Weights of a small mixture-of-experts language model, trained from scratch on English Wikipedia.
Size: 15 layers, width 256, vocabulary 13083, 77.2M parameters.
Below are experts of layer 12 (counted from 0) of a mixture-of-experts language model. Rows are named router (the router's row for the expert), gate (a neuron's input weights, with its number), up (a neuron's input weights, with its number) and show model dimensions 128-191. Each number is 128 + 32 x the weight over its row's rms, rounded and kept within 0 to 255.
After each expert's rows: "gets" lists some tokens that make up at least twice as much of what it gets as of all text. This comes from a sample of Wikipedia text that the model never trained on. Tokens count by the router's weight.

# expert 64
router [ 87 141  90  98 101 110 179 120  98 145 159 158 124 158 104 137 172 166 135 130 136 130 135 110 167 117 148 118 112 178 171 160 108 105  93 116 101  92 117 161 175 114 134 182 153 153 120 104  91  90 179  69 145  92 154  57 136 130 124 147 162 122 141 122]
gate0 [106 119  92 158 107 142 145 137  79 116 173 148 180 134 141 107 135 147  69 106  70  97 106  61 126 221 113 149 162  87 128  87 114 152  98 124 126 106 108 207 144  95 112 134 115 131 145 176 114  89 139 150 158 120 105  95 158 120 127 178  60 140 156 135]
up0 [134  78 104 115 146 114 166 151  85  96 107 192 134 163  75 140 131 125 112 126 113  89 119 136 138 172  85 133 107 152 144 105 146  98 126 136 104 164  75  89  92 150 144 120 143 138 125 196 194 153 135 145  84 150  78 125 160 139  91 109 103 193 102 159]
gate1 [ 87  60 158 109 195 211 184 124 152 124 132  76 119 161 115 177  98 159  87  76 155  89  98  99 121 161 155 191 170 167 115 134 118  96 136 107 139 124 106 108 200 203 136 158 134 179 161 133  87 144 161  45 124 136  95 119 108 159 182 142 145 152 140  65]
up1 [149  97 102  79 124 114 145  96  66  93 146 163  69 185 115 114 128 179 139 124  94  91 152 132  93 104 110 149 112 116 127 160 130 119 139 148 142 129 167 162 134 137 111  82 179 130 115 144 142 129 135 106  77 105 121  99  98  89 123 147  93 142 138 152]
gate2 [111  83 141 124 165 137 163  99 166 165 136 146 141  97 108 145 177 122  93 118 134  98 134 127 122 183 130 127  96 123 144 175 133 157 114  42 127 174 202  88 168 106 175 134 157 135 124 124 113  95 110 171 153 140 115  79  65 132 165 132 114 156 137 109]
up2 [147 154 123 160 125 118 117 111 142 185  92 102 191 115 130 117 187 112 167 200 116 113  96 118 118 132 149  88 169  90 123  93 155 104 103 131 147 160 162 106 125 120  92 143 171 143 124 110 108 150 160 200 132 120  59 129 139  93  80 119 156 151 114 126]
gate3 [153 157  89 131 138 103  79 118 182 168 135 154 121 126  74 166 107 152 123 155 121 161 126 104 131 121 129 161 122 132 130 161  79 160 185 152 169 154 135 103  80 151 140 158 149  87 153 107 168  98 123 101 163 194 187 126 101  37 118  95  90 103  95 101]
up3 [122 138 111 127  77 136 155 166  62 121 135  99 102  47 100 164  68 179 109 131 164  42 115 170 189 132 107 139 119 132  87 173  52 140 147 145 172 116 116 120 171 130 142 112 115 190 121 153  90  87 128 130  93 111  86 153  48 136 160 158 170 178 167 146]
gate4 [117 103  82 150  87 143 140 132 154 139 213  86 140 131 165  59 119  78 111  68 121 158 107 130 103 151  86 138 124 100 120 148 146 144 146 121 146 159  85 124 139 142 159 129 153 141  72 115 110 179 150 137  82 141 176 137 136 125 101 107 143 118 109 139]
up4 [109  93 143 103 120  45 165 117 110 118  75  93 106 164  68 123 160 112 111 140 161 151 103 118 111 157 190 160  71  91  67 108 152  83 120 136 117  88  82 159 150 133 108 111 139 174  93 166 106 106  73 124  95 142 135  85 174 175 150 126 102 165 137 119]
gate5 [127 109 132 105 105 146 138  96 137 181 109 116 136 167  99  99 156  96 190 155 101 151 137  93  99 108 131 102 111 135 140 116 162 140 109 100 138  82  87 127  75 179 162  51 131 127  91  84 112 181  62 102 138  95 158 136  94 165 139  40 125 155  98 147]
up5 [120 117 141 106 158 126 123 123  81 176 140 193 117 155 103 161 107  75 204 171 145 137 155 127 113 127 143 194 135 141 192 137 148 121  99 117 140  60 132 154 107 110 126 140 145  82 122  67 138 178 124 127 129 141 184 169 177 157 127 140  71 148  91 143]
gets: " he", " He", " she", " and", " who", " She"

# expert 115
router [127 163 169 125 150 170 158 133 149 110 119 136 125  75 138  71  91 136 107 151 120 107 159 151  65  73 173 118 143  63 150 129 112 151 164 129 119  91 130 163 134 159 143  91  88 105 121 121 121 124 125 201 171  69 182 167 145 146 112 137 154  93 141 131]
gate0 [190  62 152 104 108 120 101 145 129 148 109 138 141 121 147  50 176 147 132 163 142 109 159 115 108 167  79 113 101 183 116  94 103 145 151 151  76 166 147 147 119 146 155 152 109  94 131 151 128 165  84 126 155  86 148 108 121 134 176 126 136 138 195  88]
up0 [ 32 104 103 164  79  43  73 165 147 164 255  92 128 155 190 123 106 116 156 130 152 139 122 106 147 202 162  86 139 160  80 154 138  65  83 136 114 107  73 165 120 144 121 107 116 131 154 143 127 145 139 141 131  64 142 141  78  81 119 120 145 124 151 124]
gate1 [ 89 113 122 103  82 133 138  96 151 121 126 129 112 125 126 145 118 146 138  66 103  83 153 110  77 109 112  61 116  96 161 160  97 116 126 137 109 123 110  93 105 126  91 126 134 103 105 112 101  98 124 130  89 121 117  98 113  68 128  85 145 178 111 160]
up1 [162 123 121 151 205 154 152  91 163 165 152  68 112 155 141  79 162 159  99 129 151  86  94 117 152  87 135 115 146 181  81  57 145 151 120  51 174 132 118 129 164 139 145  90 104 128 130 116 157 198  86 134 162 125  98 123 124 164  81 149 129  73  72 105]
gate2 [126 134 142 168 102 149  31 101 102 122 190 156 169 121 105  89  79 127 134 134 168  50 196 106  92 124 115 112 149 136 139  87  78 112 131  86 111 140 113 140 136 129 107 104 114  97  81 118 148 146 191 114 141 131 134  79 122  48 131 119 122 127 147 143]
up2 [ 88  78 121 135  95  98 117 100 131 145  49 160  58 111 104 157 120 163 131 151 122 182  84  96 178 127 125 106 114 150 134 138 186  50 116  80 137 147  94  74 109 135 163 148 138 180 114 139 127 110 130  66 124 126 128 170 146 155 102 139 103 135  69 120]
gate3 [127 168 132 182 111 162 191 120 117 102 127 133 128  90  93  94 166 115 215 156 122 121 137 137 102 164  95 124 114  94 143 175 146 109 140 115 162 161 109 166 106 146 209 101  87  79 101 134 193 121 149 149 151 114 136 147  97 135 175 147 136 127 165 163]
up3 [160 120 110 136 130 104  84 101 151 119 184  95  59 179  94 152  43 119  92 135  80 128  84 212 158 135 115  85 146 114 104 111 100 107  87 101 128 131 112 175 118 107  89 115 106 144 142 156 203 132 201  62 126 166  86 120  58 138 103 129 115  92 157  90]
gate4 [116 112 137 133 141 116 177 207 168 122 147 165 161  63  83 163 119  95 142 110 170  92 161  71 119 125  81 123 171 102 144  88 240 102 154 137 140 136 113 155 114 162 106 133 152 107 153  93 187 133  98 116 158  95 126 154 147 159 106 130 164 115 121 125]
up4 [136  93 118 122 115 134 131 105 126  91 129  99 159 158 179 125 138 132  80 148 104 130 129 105  94  52  88 124 188 126  98 168  76 157  88 134 108 157 118 132 189 138 165  53 103  68 141 140 156 150 171 108 129 158 183  80 134 169 114 171 148 131  86 123]
gate5 [163 164 146 153 172 160 129 164 139 101 164 146 129 148  67 174 130  94 158 130 104 108 140 145 173  80 116 102 136 122 136 143 120 156 144 125 106 193 136 134 128 164 201  78 158 130 102 196 125  95 152 133 128 111 146 171  61 169 131 143 139 118 149  77]
up5 [112 211 152 149 112 133 125 152 153 118 155 144  95  87 155 162 119  87 151 127 178 137 122 124 127 107 156 132  99  66 100 185 172 183 149  71 159  84 181  79 107 133 112 132 168 118 141 117  89 134 119 134 196 204 127 137 116 157 152 115 141 115 103  93]
gets: " ", " (", "–", " n", " c", "/"

# expert 92
router [109 151 117 178 103 188 136 107 150 138 149 150 142 154 151 105 154  96 134 172 105 162 139 166  51 141 118 155  93 129 117 109 130 100 178 165 140 106  69 178  83 145 116 107 122 107 174 120 153 131 150 116 164 127 160 129  97 109 137 115 138  84 161 186]
gate0 [194  99 167 188 172 133  62 126 185 178 132 147  97 182 122 129 103 116 109  85 152 134 102 172  68 125 100 104 186 144  96 134 147 119  82 137 108  90 119 109 146 142 190 145 114 118 181  66 151  78 112 130 105  85 104  90 112 138 139 185 119 129  95 129]
up0 [ 88  98 156 154 131 147 121 136 104 130 134 141 178 148 116 121 136 119 109 130 162  99 102 176 149 177  89  95  97  89 118 106 125 146 131 104 114 129 149 127 225 132 198 119  87 153 111 122 151  87 141 156 116 148 129 162 151 135 137 121 188 105 178 221]
gate1 [130 103 103 164 129 114 176 115 131 103 130 210 122 125 119 110 189 174 107 176 110 159 103 121 157 117 105 185 110 117  92 125 140  73 120  97  84 101 107 136 178 137 149 100 126 143 135  94 150 103  83 166 160 178 164 173 118 159 143 110 208 124 124 140]
up1 [150 111 148 109  92 133  93 107 161 137 109 246 115 109 156 108 136 104 103  87 120 107 125  86 111 112 142 145 115 128 134 166 113 115 111  94 129 128 124 147 128 131 130 129  97 157 128 103 147 130 101 168 191 148 182 134  84 183  94 160 171 106  84 123]
gate2 [134 120 112 145  69  88  86 176 137 134 141 214 123 118 101  63 150  32 115  86 117  57 137 119 122 127 136 125 130 107  91 157 110 157 137 136 135 136  83 136 174 171 143  80 105 116  95 106 128 122  60 119 106 148 121 140 103 113  84 144 149 133 137 142]
up2 [112 161  96 135  87 138 134 144 168  92 103 189 103 125 130 102 147  52 153  81  77  87 136  81 120 106 153  82 121 134 108 142 145 149 157 146 160 138 142 151 159  57 152  93  85 143 159  83 187 127 178 135 141 191 139  98  79 152  86  98 159 157 110 125]
gate3 [156  79 123 153 144  92 118 140  86  70  98 159 119  72  84  68 181 159  91 155 153 150  91 136 134 114 133 120 133 171  68 153 109  70 115 116 157 118 159 113 110 139 119 140 127 100 196 158 122 144 140 126 175  61 126 168 131  90 133  49 117 157 119 126]
up3 [180 108 165 156 148 122 114 112  67 110 138 135 209  92 106  91 109 183  88 111  93 166  91 142  99  75 124 111 159 163 142 118 159 134 137 143 139 135 162 171 139  78 128 129 195  79 219 133 113 118 137  70  68 137  56 121 152 117 131 144 150  87 129 155]
gate4 [169  87  87 138 144 113 140 152 176 123  98 106  74 123 168 204 109 104 119 150 150 111 140 123 172 103 109  97 121 112 150 169  98 144 129 147 105 185  40 155 133  97 113 138 161 138 131 182 101  68  95  71 148 158 141 122 118 117  77  97 148 121 149 129]
up4 [ 89 200 118  85 107 159 111 136 161 191 117  92 166 122 128 120 100 130 123 105 110 127 154 199 132 120 132 150 157 113  86  86 188 108 118  69 112  88 182 105 106  93 131 144 137 104  83 108 155 132 161 114 153 135 111 167 105 118  42 180 157 177  68 149]
gate5 [167 110 144 106 134 103 155 140  94  85 169 120 145  68 134 151 162 137 142 172 103 145 154 206 117 152 124 111 151 181 164 129 118 180 137 106  59 169 143 140 103 147  95  88 157 156 139 162  98 105 141 125 132 168 136  73  97  88 145 179  81 177 155 159]
up5 [143  97 121  64 151 115 129 142 142 130 150 133 183 100 122 126 126 130 160  77  93 124 140 145 105 178 116 106 127 181 144  75 129 138 171 142  76 160 126 147 130 152 123 108 154  80 167 134  63 140 146 178  93 130 151 152 119 147 181  98  93 115 125  99]
gets: " ", "   ", "201", "     ", " Born", " JPL"

# expert 14
router [ 90 171  74 125 166 131 123 114 103 127  67 146  83  92 119  91 181  96  96  97  97 116 140 162 138 110 104 110 177 131 127 183 131 142  62  73  95 155  99 156 142  80 168 143 163 128 144 136 109 166  89 119 123 101 134  98 101 118 141 151 125 178 149 157]
gate0 [114 140 120 168 117 149  85 166 194 142 177 117 130 131 183 122 193 153 176  67  77 142 127  80  87 142 158  98 111 105 129 102 103 159 124  43 107 157 126 165 131 151 110 114 173 156 151 124 127 153 125 125  98 182  76 112  93  90 137  94 123 115 110 131]
up0 [ 90 177 149 130 146 119 179 150 116 106 136 127 156 114 167 125 111 134 181 189 151 109 105 109 178 112 139 196  75 144 152 155 112 106 126 144 119 119 163 146 148 143 152 155 141 119 112 125 156 126 162  68 115 113 174 107 126 157 188 122 166 137 103 129]
gate1 [ 90 156 157  88 156 141 105 152 145 116 158 113 105  89  83 146  90 135  97 143 120 161 123 125 127 173 109 120  52  85 136 115 149 118 100 103 215 153 119 180 143 120 172 116 121 114  96 115 111 121 102 158 143 173 129 108 119 126 126  72 178  95 170 191]
up1 [114 147 160 141 117  93 162  90 155  64 216 117 101  83 140 127  56 124 168  96 125 118 129 129  64 132 166 129 108 166 110 124 116 166 119 106 138 172 108  86 143 124 190 141 154 176  75  98 123 125 181  97 226 176  67  46 223 127  96 188 112 119 127 173]
gate2 [161 163 126 176 151 171 121 152 153 135 180 124 107 133 118 179 124 202 115 157  88 158 178 142  82  75 119 143 141 158 140 115 131 173  81 142  79 123 158  79 177 106  63 120  96 123 209 114 110 142  87 108 155 143 132 183 167 143 133 195  97 157  99 137]
up2 [144 140 109  90  95 161 165 145 170 119 124 111 130 136 105  86 113 152 115 106 143 180 136  86 134 115 168  88 158 133 138 162 134 163 156 129 144 140 123 135  76 109 132 157 101 133 197 133 105  96 114 121 123  96 149 142 140 114 140 118 144  54 101 162]
gate3 [155  99 103  92 138 127 112 183 113 190 103 122 129 159  45  87 166 190 146  85 124 117 126 108 116 185 113  50 152 113 148 152 147 133 141 162 115 144 142 124 144  84 127 103 149 106 110  95 117  58 212  84 113 138  97 180  92 147 137 141 115 135 102 158]
up3 [138 143 126 192 112 157  98 142 132 139 124 114  85 150 140 138 127 102 155 125 128 135 122 166 103 167  93 125 109  79 107 104 110 129 109 112 159 157 140  89 112 136 149 139 197 161 153  78  95  77  69 162  98 119  98 120 129 142 168 134  81 150 115  91]
gate4 [107 143  91 116 116  90 134  90 131 117 215 163 133  89 195 128  81 100  89  87 110 154 116 108  97  99 109 168  96 150  95 127 162  93 111 156 136 126 134 147 154 162  82 110  91 191 131  64 180 169 113 117  75 166 113 127 151 116 181 147 140 144 107 154]
up4 [115 118 118 133 130  75 153 108 129 146 115 106 106 134 103 102 141 163 113  97 116 198 128 133 164 157  99 120 143 213 171 108 158 142  59 103  91 106  99 128 130 125  81 167 117 148 108 143 190 147 203 183 102 169 144 149  92  83 106 173 130  90 126 136]
gate5 [113 192 170 142 207 131  36 150 120 161 158 124 168 162 197  94 120 139 133 118 143 142 149 144 110  69 177 120 144 156 132 148 128 111 136 131  99 190 134  98 169 144 143 119 143  93 176 150 105 127 124 197 138 185  98 171 182 120 127 156 104 118 129 138]
up5 [123 171 110 110 143 125 135 103  90 141 206 158 129 153  97 149 150  95 156 149 138 108 146 189 122 126 118 147 121 110 125  93 103 163  95 178 165 178  93 132 165 138 179 115 137  91 134 134  51 106 110 128 152  95 133  70 186 168 147 121 205 129 206 111]
gets: "-", ".", "|", " |", "\n\n", "\n"

# expert 61
router [144 143 124 162 134 152 142 112 114 146 151  98 185  97 150  88 168 164 107 153  70 142 102 147  66  78 132  97 176  98 155  88 164 114 162 109 110 114 105 103  92 113  73 104 121 121 137 173 123 147 142 122 133  78 152 180 171 149 178 146  90 130 154 122]
gate0 [156  78 111  71 182 109 120 224 167 121 128 148 172 165 110  98 128 109  66 141 156 142 105 154 134 175 134 149 150 164 126 128  90  95 100 137  92 150 122 145 127 156 167 117 121 154 139 167 166 166 166 133 135 189 196  81 179 123 157 101 158  85 147  60]
up0 [158 127 163 127 164  79 147 124 149  75  91 144 144 160 148  76  94 178 139 114  72 139  97 125 108 157 124 149  98 169 105 128 114 159 129  76 133 114  77 125 114 135  84  82 146 167 122 160 131 126  88  99 150 122 167 171 104 106 161 128  94 105 133 155]
gate1 [113  80 149 109  57 129 106 172 117 128 115 164 173 125 147 167 183 123 141 124 105  90  58  88 108  76 126 126 115 125  83 171 141 222  80 114  74 155 140 163 113  92 145  98 105 122 146 131 104 148 122 134 135 109 165 103 143  94 141  88 110 126 143 188]
up1 [112 185 161 181  96 142 114 159 119 176 139 145 135 144 163 155 143 102 107  92  68 132 177 145 135 177 170  79 147 132  81  97 187 132  88 167 142 109 126 109  63 112 139 148 105 138 108 133 159 107 110 178 106 166  86 164 118 108 164  70 192 136 182 140]
gate2 [ 91 162 114 159 103 148 102 134 182 174 160 128 117 106  86  49  51 136 119 120 116 132 109 123 126 160 145 155 133 134 145 139 115 164  99 112  72 129 191  97 131 187 125 109 140 159 130  62 159 121 128  16 148 118 128 121 130 148  64 111 145 122  94 121]
up2 [139 150  89 136 193 107 129  96 101  98 140 134 110  64  86 146 122 165 112 143  58 166 137 176  89 167 126 122 108  94 137 199 105  77 123 104 156 170 132 197 196  55 173 109  78 209 124 101 144 130 156  68 124 121 164 148 106  97 130 131  40 147 152 114]
gate3 [123 122  84 155 137 174 196  85 109 182 131 130 135 117  96 118  82  98 129 104 160  54 138 143 122 129 140 124  98  78 115 100 104 181 164 155  24  97 167 181 124 181 144 129 163 124  85 104  96 134 131  65 103 167 174  84 118 116 119 112 126 171 119 125]
up3 [ 73  70 143 118 131 111 116 106 133 103 138  72 128 152 114 145 160 102 116 151 162 113 124 125 184 130 153 112 151 178  97 197 174 147  73 143 120 209 159 144 143 131 162  97 128 137 177 140 116 158 189 137 148 115  80 218  98  49 132 113 136 127 107 131]
gate4 [130 116 102  68 128 122  97 121 117 149 166  90 134 102  53  92 117 115 121 117  55 212 216 122  72 134 198 166 141 183 110 126 127  94  96 116 134 137 109 193  99  95 169 170 115 207 136 122 155  69  82 111  88 103 140 124 146 139 154 131  84 134 168 163]
up4 [153 105 143 147 126  76 155 135 135 184 125  73 123 122 125 123 157 108 155 107 138 195 146 174 127 153  92 130 124 129 141 134 121 181 101 119 162 197 149 131 165 185 130 127 117 114  80 107 122 124 143 117 123 154 113 121 161 137 122 120  66 114 135  88]
gate5 [129 167 144  94 189 205 126  70 166 118 161  14 175 146 140  72 131 125 114 133 147 104 126 107 128 141 117 105 128 139 107 157  98 162 102 128 164 136 110 152 145 124 157  54  80 159 118  99 165 192 130 133 145 177 114 158 138 116  81 136 146 137 120 157]
up5 [145 139 134 153 111  31  84 166  87 137  96 100  47 121 106 136 151 154  99 146 120 159  76 192 117 101 152 192 108 136 113  74 112  95 107 133 151 128 132 115 122 110 170 218 147 117 128 144  89 117  94 121 126 105 137 101  94 160 183 136 110 149 150 133]
gets: " ", "–", "°", "′", ".", ":"

# expert 121
router [148 143 115  72 140 118 125 116 162 148 138 139 159  91 137  93 114 150  95 139 139 117 102 185  76 124 162  72 164  77 169 133 118 100 100 136 149  85 136 155 135 133 171 101  92  88 120 124 151 124 160 129 162 100 166  81 143 166 116 125 190  83 169 183]
gate0 [116 127  29 139 151 194 160 162 122 182 118 163 185 146 125  97 134 153 128 136  98 111 123 151 119 159 182 202  94 125 190  90 172 131 103  88 145 130 160 156 191 151 176 158 176 148 109 124 165 164 112 105 137 163 154 110 126 135 116 154 135 133  89 171]
up0 [124 188 146 133  81 116 159  93 152 118 113 138 109 158 137  93  72 118 170 135 153 109 115 101  70 125 139 162 155 141 101 150 131  87 185  34 114  92 140 164  69 171 133  89  81 166  99 127 128  52 153  91  84 117  64 118 114 122  75  79 166 134 120 122]
gate1 [135 131  95 107  78  97  57 116 114  90  92 102 115 144  99  89 114 172  99 109 127 170 117 141 137 131 151 125 105 152 212 106 176 104 117 101 154 110 102 102 161 198 134  95 182  82 111 185 130 142  91 116 114 127  68 105 166 123 124 127 175 137 107 114]
up1 [143 141 188  93 207 183 130 132 113 159 150 123 164  87 134 152 127 153 174 164  94 162 153 134 116  59 185 119 146 153 149 147 120 166 122 166 209 138 165 117 154 111 127 141 108 145 100  76 141 154 142 102 156  89 116 182 126 178 154 112 139  98 118 167]
gate2 [ 84 161  99 180 152 119 153 145 125 133 178 164 163 117  72 143  69 101 123 120  98  96 148 129 134 193 137 146 161 121 150 156 166 103 103 144  96 115 123  54 166 164 180 155 145 174 212 105 127  17 158 125 148  87 137 125 101  93 132 157 161 140 159 145]
up2 [130 145 139 167  73 157 100  99 116 134  77 112 116 176 114 150 140  85 143 128 104 134 131 141  57 139 141 103 149 104 129  94 145 215 103 177 142 118 137 106  96 151 136 144 153 142 160 135 166 153  98 102 117 202 150 152  98 121 172 151 116 170 148  83]
gate3 [ 94 189 123 108 153 157 143 121  97 128 121 113 170 151 102 122  83 132 196 128 139  74 196 112 164 190  97 124 136 170 118 115 147 157 130 173 107 112 113  92  88  96 107  78 129 154 153 102 126  98 118 171 168 133 155 188 203 109 145 102 106 145 142  96]
up3 [137 130 111 183 129  76  76 181 170 185 121 107 165 103 134 135 141  96 107  91  78 195 166 126 189 158  93 116 105 115 147  87 114 147  32 116 146 151 142 109 112 121 174 161 150  63  92 109 132 105  58 124 121 127 160 128 116 103  97 178 139 151 121 162]
gate4 [168 111  96 152 108 128 103  97 163  87 182 116 113 149 168 180 120 155 179 125 121 145 103 148 133 150  90 159 142 106 126 126  87 130 125 124 157 104 112 143 117 148 103 150 146 137 138 141  94 121 112  72 181  72 125  83 145 137 141 136 106 119  79 104]
up4 [105 116 133  81  94 142 135 101  70 126 171 175  96 147 113 131  79 115  91 155 108 141 126 110 135  58 167 132  80 140 149 133 102 166 138  90 144 148 188 127 130 140 187 115 125 138 136 138 151  62 114 120  64 107 135  88 123 111  93 163 141 126 116 107]
gate5 [188 101 121 168  82 119 105 165 137 145  94 143 199  87 102 152 130  99  99 120  94 116 102 131 103 103 150 165 159 144 152 147  80 164 167 135 114 129  94 185 146 119 151 135 124 164  92  77  99 160 145  47  99 103 139 199  83 160  74 122 119 152  60 193]
up5 [ 79 141  62 164 120  96 159 144 135 118 109 135 161 119  66  87 161 143 129 153 139 184 147 180 112 173 180 115  88 146 166 117  92 194 112 132 149 159 187 177 176 170 147 150  96 140 123 118 167 129 111 141 142 187 197 100 178 132 157 177  86 148  97 154]
gets: " ", "–", " (", "-", "/", "==="

# expert 45
router [159 153  92 132 133 137 139 126 131 155 102  91 132  88 135  96 156 116 124 130 129 121 104 150 108 105 105 110 162  82 161 100 128 110 164 105  90  80  91  87  97 135 101  96 126  88 110 165 107 118 164 210 132  88 146 157 144 190 153 152 151 149 132 130]
gate0 [112 108 210 140 144 146 125 182 123 111 115 165 100 115 153 156 140 107 111  95  98 148 101 139  73 178 152 158 129 110 197 117 132 147 162 132 201 105 103 162 107 108 137 113 152 150 106 131 133 131 138 128  75 121 134 147 123  94  98  95 155 179 134  85]
up0 [ 87 115 132 127  91 168 160 173 139 117 133 180 124  78 125 101 117 140 154 105  82 149 137 100 185 173 128  66 115 105  93 154 148 174 105  79 128 111  82  83 142  77 153 181 186 180  76 119 151 138  61 179 127 133  83 145 169 156 205 137  87 112 139 184]
gate1 [124  51 161 113 112 128 139 199  78  92 131 149 107 141  88 172  79 120 146  78 128 138 186  65 160 166 143 161 144 121 113  97 106 107 105 147 101  98  73  98 204 123 163 142 128  93 144 146  82 142 105  81 146  91  87 116  59 137 115 174  95 135 118 189]
up1 [165 167 118 130 137 173 155  96  85 153 115 125 127 171 103 116  95  40 166 149 122 155 160 138  92  75 183 132 108 123 144 204 131 171  87 154 152 130 165 144 137 161  85 111 184 126 139 113 147 145 171 183  64 170  92 180 114 127 124  68 163 132 163 155]
gate2 [115 115 144  94 135 147 129 155 152 114 196  85 126 126  98 161 124  84 182 153 175 112 127 149  71 107  97  77  72 127 150 112 103 113 137 124 151 111 146 151 117 108 153 204  98 100  84 168 113 193 131 112 162 118 146 141 173 188 146 119 111 146 105 142]
up2 [ 93 147  89 126 153 110 157  99 181  45 128 121 126 112  55 130 121 126 149 161 163  91  93 133 117 142  97 121 134 144 132 109 127  99  87  78 156  85 110 126 152 100 169  44 126 154 143 166  72  82 202 126 118 105 114 167  89 110 129 138 128 145 139 102]
gate3 [158 125 118  71  84 117 130 112 135 152 139 178 162 172  92  97 163 183 153 183 109 127  87  91 127 170 105 110  95 138 138 159 133 141 106  84 143 142 141 164  75 144 149 156 187  92 168 179 211 111 161 151 101 200 157 125 127 121  72 174  71 104  95 115]
up3 [ 64  33  93 115 194 192 133 135 131 162 100 121 148  93 109 174  82  79 122  93 119 139 174 106  85 153 186  95 113 115 127  82 151 179 149 145 120 159  95 155  87 195  76  81 124  88 186 161 147 112 121 103 163 179 143 151 105 160 105 151  81 196  89 129]
gate4 [128 191 130 117 124 103  76 119 164  84  44 155 152 104 144 146  77 160 136 121  87 119 159  83 163 122 135 155  84 107 170 111  75 141  50  93 172 131 151  99 151 127 117 105 103  99 106 151  93 141 133  74  99  88 130 155 144  83  71 105 136 132 144 117]
up4 [118 121 130  90  63 125 176 108 151 166 153 140 181 154 139 152  69  83 143 123 109 137  88 130 148  83 124 137 119  76 163 187 126 115 102 138 182 114  37 108  95 130 150 125 201 154 121 134 120 152 164  87 111 110 149  99 138 181 117  89 107 121 143 113]
gate5 [140  70  99 132 114  40 114 113 150 104 166 138 126 154 111 111 139 149 164 194 113 129  82 132 125  41 125 130 115 173 133 114 189  84 139  99  66 111 148 123 134  85  98  86 179 121 131 109 146  68 107 156  95 118 112 114 120 197 158 176 124 107 158 146]
up5 [115 100 132 134 129 114 142 150 153 181 141  84 135  66 152 154 148 161 182 168 135 164 103 152 126 139  96 145 143  94 145 111 109 140 141 104 104 138  94 120 122 161  91 143 111 111 189 135  61 172 121  71 171 119 132 126  71 158 143 131 164 139 103  95]
gets: " ", " (", ".", "–", "°", "′"

# expert 83
router [150 185 103 121 170 164 133  97 120 148 180 148 120 132  92 133 146  82 121 182 139 121 144 160  34 145 133 118  98  85 171 164 109  69 177 146 136 132 118 153 102 109 166  95 106  62 186 103  87 134 116 152 148 113 152 123 139 105 119  77 140  94 131 175]
gate0 [140 123 119 158 101 177 168 128 106 118  88 116 152 118 124 158  69  70 121 133  47 155  59 148 101 104 136 111 106 174 108 112 158 127  92 123  96 180 133 102 119 126 109  88 113 129 158 119 163 104 154 145 125 114 173 108 115  93 123  63 113 144 104 157]
up0 [107 109 141 135 134 167 141  97 120 157  93 125 162 170 190 165  93 114  86 153 135  94 147 100 141 107  83  97 172 132  97  95  90 139 139 156 150 129 128  53 107 108 157 131 128 128  75  92 159 223 133 155 104 101 100 120 182 117  85 133 120 130 182  84]
gate1 [126 124  93 141 108 141 145 155 130  95 150 138 116  98  73 156 138 128  77 165 148 115 131  93  96  51 119 154 182 161  90 118 186 136 118 110 164 105 163 146 129 154 159  75  78  46 135 174 162 119 138  93 114 121 120 153 153  85  84 127 107 119 139 141]
up1 [151 180  60  97 160 187  93 149 132  52 122 128  95  98  97 160 138 130 106 132  71  55  88 102  83 189  85 175 121 137 103 151 169 175 130 149 121 111 145 142  91 164 177 116 135  64 144 136 116 126 145 153 169 104 149 121 102  83 144 113 116 161 139 120]
gate2 [103 133 122 104  81 149 117 159 113 101 126 143 171 112 142 168  86 128 145 101  90 132 159  67 116 116 179  96  78 129 113 119 195 113 121 167 149 178 151 125  92 105 154 135  82  95 127 108 182 150  90  28 163  92 123 158 102 133 154 139 140 167 166 127]
up2 [ 82 163 109 124 115  94 126 128  81 115 131 141 130 139  96 192 167  82 104 129  90 148  94 175  83  98 127 113 130 118 103 128 180  74  43 160 140 113 128 117 118 107 178 116 127 151 120 149 122 112  96 119  81 124  68 134  51  98 119  86  88 113 138 142]
gate3 [137 131 135 120  95 122 140 140  96 111 116 170  86 132 120 118  63 160 192 160 146  85 137  63 123 178 100 139 130 181 158 113 136 109 213 149 151 103  91 149 119 191 123  92 149 197 116 116 142 136 132  68 118 144 129  79 132  93 132 130 170 130 131 161]
up3 [141 162 120 131 121 116 145 132 100 152 143 131 169 119 133 126 115 149 143 158 106  90 181 126 108 141  50 142 129 139 147  76 107 134 176 127 115 132 140 169 177 142 187 113 126 180  94 143 125 141 135 104 121 189 115  98 107 141  86 113  96 137 163 151]
gate4 [135 109  99 172  86 113 161 109  91  74 112 112 166 156 113 133 116  75 111  37 138 133 139 186 125 127  95 115 109 146 109 174 130 109  75 116 126 144 149 142  84  60 163 131 104 139 176 112  83 108 105 115 124 130 116 106 133 124 109 121  78  88 164 140]
up4 [182 109 130 158 116 118  93 153 116 149 110 156  68 125 146 134 129 197 116 150 165 144 156 153 179 162 106 132 147 129 100 118 104  86 126 140  46  98 126 144  88  79  99  97  94 126 117  90  98 167 111 106 100 139 164 136 135 143 162 127  98 106 218 127]
gate5 [140 111 139 112 139 159 134 132 136 118 153 114  93 151 138 119 144 127 107 137 130  94 170 156 176 113  97  82 155 118 136 112 171 100 153 156 155 146 130  88 133 100  89 175 124 144 122 130 120 119  87  99 109 140 167 102  62  83  56 107 142  78 162 141]
up5 [ 91 137 171 127 147  52 114 125 108 104 139 143 168 155 171 174 157 107 136  90 168 115 129 108 162 135 159 124  76  46 167 107  94 136 111 160  71 118  86 135 116 129 162 184 119 248 133 159 210  87 137 132 147 134 232 151 193 149 119  94 112 108  94 120]
gets: " ", ".\n\n", " b", " '", " un", " c"